config = dict(
    d_model=160,
    experts_per_token=2,
    moe_layers=[1, 3, 5, 7, 9],
    routed_scale=1.0,
    groups_per_token=3,
    shared_expert_gate=True,
    vocab_size=3089,
    tie_embeddings=True,
    lr=0.00179,
    beta2=0.95,
    batch_tokens=[131072, 262144, 393216],
    dataset='wikipedia_en',
)
Below are experts of layer 3 (counted from 0) of a mixture-of-experts language model. Rows are named router (the router's row for the expert), gate (a neuron's input weights, with its number), up (a neuron's input weights, with its number), down (a neuron's output weights, with its number) and show model dimensions 0-79. Each number is 128 + 24 x the weight over its row's rms, rounded and kept within 0 to 255. Numbers have three digits each.
After each expert's rows: a language model's description of what the expert responds to; "raises" lists some tokens whose logits its average output raises strongly, later layers aside. This comes from a sample of Wikipedia text that the model never trained on.

# expert 19
router:119109132113148095136121140147074147162130116106121111132138129139128124165109135153133122182129115089130134126110110117155092136166094121132106154113100161161138144101115135129066142147096115159115114113126113100079151114096117085105132147
gate12:149075127144113155089086084101114121163141119121137086139130136091123120128152126135123115167134133120101124084125169060095121144140116167137149155125098174130134144132145127116145104163123130110107145127085136144128132113165116165192103109
up12:172137113117113106144108111090151156169122062091169145118143136126147148132090138133156128149128119115111137112106090130146118118161143142101148087148144131150134131126147118116137091115109159123111132121116098139143136080166143114128149138
down12:070116103129131144140119115107162120111140116163104101122121121181113101127148187101114112142051144144130132108129173121148140152114151109060101143136089137129113117152181131147106134114090145086146139133122146163118148125103146096104129139
What it handles: Capital L or Z starting names (Lucerne, Lindholme, Latvia), z inside Slavic and Hungarian names (Kowalczyk), and slashes in stats lists.
raises: "et", "b", "o", "i", "ur"

# expert 32
router:154083152110090140109121149080124118134137108041130094091114116125107125093124126143140106160125097091129146130121113088102093160149150136135149129090114117179166164119124110110113163178106144140137142100150145130107170093108124126152124124
gate0:061065147112088137149100126146079145100108146113103128140172142133126106120138083135111135135122147141118156140119176107118128136108123143163145163100133143158128119163142096143117114114144155173123123147132105160070134097121118115113135114
up0:136146106129112138148101146098136139129140121125144170147162129146115103119103105124155158159144119114114117119075116119118129187124137079161116191086073138109147186109146142072098109146137138149091128131142133134183116078142125088139113093
down0:103100137133120152146116134140143159182164127094193128126155129113149072147143073136167158114119184112115076120143097130130111134192100146145103127108128122165111110138123148136119139160096139105150136142130072113134158109140111136119128129
What it handles: Single consonant pieces (r, l, m, n, t) inside or starting words, such as the'r'mally, southern'm'ost, 't'reaties, 't'raffic.
raises: "ut", "ap", "est", "im", "ies"

# expert 61
router:148104162118112141112127174118084130124143118110132131117151115133121116118117103150110143132111116098088149102092126126110118194170111121143152118127109146127162181138112123096067159154107093170096127111145137105072160123119119145113155152
gate6:121146092147108130157124150075150130164160090107141141133136132121145123144154133144129116138114174132170093080106108123127137168132172135133088183101164115147126134142155121098154140103114125076101135123127122091166102112166123128138115117
up6:149102150123127140089153140102138166154164140077108126111118134168091090094163168146168148120142130099110152113096163107095159114083139139141147141138110118147141119147145121093119142127172144129133140166106134098186141110130140142151104162
down6:130137163134112104171173149119085096138097147119105156147116128179137107130149093102095164145155108124098098127142126126121133149131123140083128116176096122161171170140145129136145135130088117104129102135123102126105111155094150112086150161
What it handles: Prefixes like con, ex, Pro, rel, add starting Latinate words, and mid-word "in"/"act" pieces, as in midwinter, compact, confluent, excitations.
raises: "-", "ed", "u", ".", "er"

# expert 29
router:127073156106117113140160120113076132153121122110157086118107109096159102113101106140114107152093135110108142132121113164079116180158131152129131134084096126165200154082089119131081148130107098132109150109155152135097170121142101108141161114
gate4:120136126134106122150144130147121159120091125128143115126107115133145113150127139137108144184128115092132150162128143108144140145176116156114121170124097081104165070176189141117170101124144112134120125118120068114166103123083118113152112137
up4:147115113175094169152137131139155169136109141135103158145142127104116039113116090133136126132125124159131128149077039124096152147117106126100151155117127078114155098102134132113102136132140128116118121151138098090165097097105141126177115097
down4:143088143093154089114125138148141132096184098140126111136125143115116159106136131105138129140108106115117084161154152146150113128144118160121115147095198196139134176147111131160119126104087141144122121144125091146150098085143130143118089131
What it handles: Line break tokens ending table rows, list items, sentences and section headings in structured text.
raises: "-", "- D", "The", "\"", "- ", "=="

# expert 33
router:134111134114104113115147136126117113160132105131167098108111124126199100134133144151112110189123086140125126137093128115107105153160114125163118147059082140157166170122081115124114133161103107152115124133136087111064152146152124091122190120
gate4:145118124090100117120162142124151117154121132139150110164089138130120127154134120149129098145138088146126095127143146149108122120082101153174144104148120159132152135118153162162137121122162156139124144133145131137150137139102119113169139178
up4:127111095135171149156127152155106083149106143117139137123150117115096106146145149140123123153109126105137096127158138110101136137139144150125117105151084153101141130129114152137116112170096163182101150100105176106131159108165120119130156074
down4:127118171124161110121078097135118113135150125103113071088142142107145160138145155147148176124099144121151156130106158128140091118108112137116154152161115124119153095102120149156101114120129175115161171163111164142164163135154129160105133153
What it handles: Short inner word pieces ending in a consonant, such as at, it, ip, op, ap, as in Devel-oper, disc-iple, co-at, inhib-itory.
raises: "l", "ent", "o"

# expert 11
router:170122118088100109151141168131125116145142144081157128145068135120125122128149108128139070163091104110120124128109143158112075138154119109108118118087136139173157135095112111113112129149082112140111107088154136118081152098146091105154145104
gate4:132101087114106124120117154108084150194120111129110166115176138098120098145120115149147118145101105126139128157122169106118106121129127171141112139110139141202099106110102119076148117107099122113063129120137139116148113103130122095120132098
up4:099127121133083098165081118139112169140170104123154158118142119114100084137125103152179096131172105086138129147139142115145081141118148124138117142131134134157124136124144128094145145117091115157111123125136130140157147126139093102109140099
down4:136165143094128112143125161153102154118101111177106120157108125155138184153165128119127111127131124149139125127144159120112160142111149109076135114144149110127090137139128120148090145159121145131106136132164146141129098111169146070135083104
What it handles: Short letter pieces early in words, often h, y, ab, sh, th, esp. in foreign names: Nagy, Tyson, Rishabha, considerably.
raises: "r", "o", "ra", "ri", "b", "an"

# expert 15
router:128068175112119128126159137164066153163124128117132089120115145121164162130142120135116103154084084087104144080107120124147102139145101159124102143124106123167181145080129143112084145175147113161089111109127091136121139114153098115127124157
gate43:127157127120161133133143169143146168123123149088144091182148125178102151150096139097162125136121152081141132109105140087107123139099145111165120120129154165163162144134135166118104112173112195175110122067128157127089163135156103118132133160
up43:122156156138155149119148126115102156136125127146122169144132144136110182124059144114154128097111147152128108105124147102099121106120168124139110149130159160125138133132111163161115116157105144100101154114178127147132150130157162132160133168
down43:147086148063115116112123111140109112127129133143114174127145127143182172124125121132131141146149095093136124137145111104147161107094086084153125129179171133097131138105149149147135143101137138126143092123168119114117128155141136096135105135
What it handles: Prepositions and adverb particles after verbs or participles, such as with, on, out, over, per, into, against, and the ow of below.
raises: " the", " an", " a", " "

# expert 7
router:139093166119107111159160141160108143153136116117153081130120118162136124087137078126132140130127096110119162152152107126131094152155124110129150144089102137129159132107108125098085157136104131151100162109133117110144137107091088138132140137
gate12:111142095137135153160127112152177180162129177097120137117150122118139114190128147127133112123150166166125132171111104152111135165123120123153104130086151149149104117108139140104109142118109162156151175109121127116155123144106146116139163151
up12:185150128107148102143163090165104154098123105140113133112144140159116120186093149128134134132118129128130131128125061086146117124124075142133126110112105155122127163129136103200095130146130115169109144100136099124151140117142119172098157172
down12:140133117136167150128128145136147124130130107146137109111114115121128103146100108120108107158147132110168127133119126116085120155129138136128105098162171119151083132118158138078121124104139099111138097117127096114143131159105133113116111113
What it handles: Opening fragments of common words and names like v, ch, tr, comp, Pr, qu, j, as in pub, circuit, triggered, Prime.
raises: "in", "est", "o", "at", "en", "an"

# expert 8
router:117096130105099100145164156133109134154101099121139116143112128171146160081154128097146118164131133105093152119128110102113090140137124103152117133090094151138151159094125090108113129164114133158112135127115109095126163128123096132154131134
gate4:142122125106113120155107178121174129110136085146115161135115136127138139147114126148121074121124120136101116147125157123106115135142086104157112110084183147125163127149113148118138134114120136156100090150142110167136146119209081142175158115
up4:081122144098125123128088158141133117101112132153110152136131120140149152148114121114132145156129132149128118121084160110143092106107112100117138146145140133106142154139131114135137124075124162138123123131142126132107100108132094161169136122
down4:120141130077087121106145147112131149103111121107131099145156142109131185152117149187114125125172078135108121168114086129177148107111131084140105144125138141117104182122101096156165143131130134152136166117141128147135166119150123130148102124
What it handles: Wiki section-heading markers like == and ===, and single capital letters inside acronyms or initials, such as UE'F'A, ('T'OCC), R'P'G.
raises: "\n", "\n\n", ").", "re", ")", "ore"

# expert 23
router:163097166121093107111140151097132105116136098093126110127127109150151093116100118137132128131120085133106102167126140108140093143155160146124078168124107179128168149128111106108124110166134143148123147125143127117096128137116107120136123130
gate12:156144136074131146106132125153140110069152160113127107093163110094115152125118114126180125133132077121145168108128108114119119111144120134149125120112123110139172139144078154147125178140078104146132114073135132154141157097091149090133116090
up12:135106106138131159100105116170074092117143145149070147102118129126193178125134114125126068134161118124120133148183091097151091136163122149150160165123127135129114141128145168123139100164137102111143104125135081130106117128107114135150139109
down12:091065126129126134123152148093157127120119104119155119107138149127143131127100095118123084136145074090091114156152140165144158098109108095150124133146099121088116132140123171103134092135139121118121140117131127160150163078081154143154114116
What it handles: Middle or ending word pieces such as t, or, st, end, ect: Reverend, Nintendo, Attendance, honor, sorties.
raises: "re", "u", "ro", "an"

# expert 39
router:126094146112084119118124135135110128126139104129163122127139155117161121098116115120131122141107110095131099126153105120118121170144175088151130160111065127154161172132076120120098147153133108155118165116125141118137129129132085153137162147
gate0:103130126144126143102145101113134149102132089124126176136090183133165147145109108131116076103152136155148090127132093158110087163124133107125117124129138104151132122118118107101126099144123162147098170139118140124124122097110137097163161151
up0:125125140082179083129130111129105099117133126142146136128116099125154119123106128158184170155068154092127113151147114129123112102145162155106152126121200162152149129156159147123144162118134113134085117174082142129064123143140094125137088159
down0:136109137122167110125161140109142148074131093182109073116121125103163152116184123113155115156107097131102091102106174113130143121128112127161088131134181119121117121117152111123106129119148110109149141122171136123099160149145123114114056079
What it handles: Opening or second pieces of words split early, such as g, as, se, form, reg, me, as in l-aser, re-asons, sea slug, G-reek.
raises: "en", "at", "ed", "al", "a", "ing"

# expert 6
router:159088160141137112138122108157125151133148091101140105123157132134172091116132116133152160158108114087102132127114139097114116150111101164134119118107093174168166156096120126112074137125135113158125143159120122113100152091151119092114152145
gate6:122128134108129129155107146148110091156108162127122137125069133139143134149112126165130110150121091110082140145133121125114126180124121130132148131134141119119142124147125144155166157135118109164146143141123135127136097107161160090124145147
up6:139130137143128123146122147129121118133128146118130129136132135162130142149083139150149105163149104125117152130136116139117148105123084058124112093133153128128131112163111107149165142107101132152126142112126142142133094104134147104136139079
down6:145120125099096123161142106151104166109118137126102180087156141151127120108135156101159130076101135102109133160168104102136128151100141105138170117132157121119126147149162123130127143092123141126192126158128115131146090108167125154127119112
What it handles: Word-initial prefix pieces of verbs and nouns, such as re, un, dis, trans, inter, ass, as in re-joicing and un-ravel.
raises: "m", "em", "ac", "ch", "f", "-"

# expert 45
router:137102134128110100121182152143106129156111116114136078139093109151139089121088112134074092176102100121105140160109141144114061195136155133179107128102088094131162138117125151109128175130089133170131103113118126140105148091118108132135163163
gate12:147155087101121132135148145073143137097157125115112122141124139166193153130146122169123145132153113133105167119147098169117086133133112113094097123126140135154118197169150135124121122140120126153116150122152148094106088094133112159119156123
up12:124130095094125141109136103111153143156134127113124108120131119170164165134128139156084177133156130106074166132134156148100117104168100124065112130113136120116144119158115106160127158139148151133128123154164170117119070080121119158123150151
down12:133146142115133107134126144127089167126177130092141121085093132110114144149130112104152150121157116125133113087109108097116145142111130138141104125101097108097124084147187159153109106101092097115106133068109146155084115107142137176155145110
What it handles: Consonant pieces like c, k, th, ch inside words or after numbers, as in Tur-kish, 20 km, 27th, two-thirds, cm.
raises: "ing", "ey", "."

# expert 43
router:139122145085106101144105140148086123114155136118126109131134133125168116146134104147138107153106092102093139097124127150159077126147140112164148102077102133143159150108119148116098133162107132135094192087142111098098181105149112113127125156
gate6:137046138130077158149139128147105184126127143109134139135089119118076194123164129158124129135108118126125164118139150162132110121140132101127147153059125117116142109111127130114120167153090130148115124139147151130139124144059148123144126125
up6:124058148087093122129141094152093098122111161081126125132091150151071185104127149156133102136137131159131116154119156153148078116137152110144134183067123160113134128111118133146101145130120132134077159118130098118106119141102165168134111151
down6:088115102123101117158166143175150166112153139096127170114093110144096094116136153113121106147110113142133101161126126124138102149169149119133133106146110171105127105126195093102144125089115141087166093121113114146152143158125087154097082121
What it handles: Periods ending sentences, decimal points and abbreviations, plus clause joiners like ", but" and "and", and ! or ?.
raises: "\n\n", " He", " The", "\n"

# expert 12
router:154095145139104102122138150115115133157144123094158113157129119128143123110153142132127093161118065091129143097124118165120073154133165134131139140112114118132148181095088109116083135153121105152101117091109123126109187120108128154118171170
gate0:108138197134127115153139152123144135156060155107128157131120120134107118102132113125160127152159111113071165125184143102047142125122138139111094166087129113133128154131108147135153096113089141105101069104114124113107116142132149125120149151
up0:157096132114131133105120169154100106123146084141118088116105118087122156091114136119082092140110110141101094151075110120127119171101134141142144141128130162087139147146121104105109105139128138110094171080141095139061181112111128128105099135
down0:137130135145152087135143094093140106111131149088158126095086160070130128077131130109138146092139065115110118107086134111109114157120122103163117105147125133165144168144147103148136123153152128122172154140159150142156155131165100152140105106
What it handles: Word-final plural or suffix pieces like es, ers, ies, ales, inae, especially taxonomic names in taxoboxes (Streptomycetales, Arctiinae).
raises: " of", " and", ","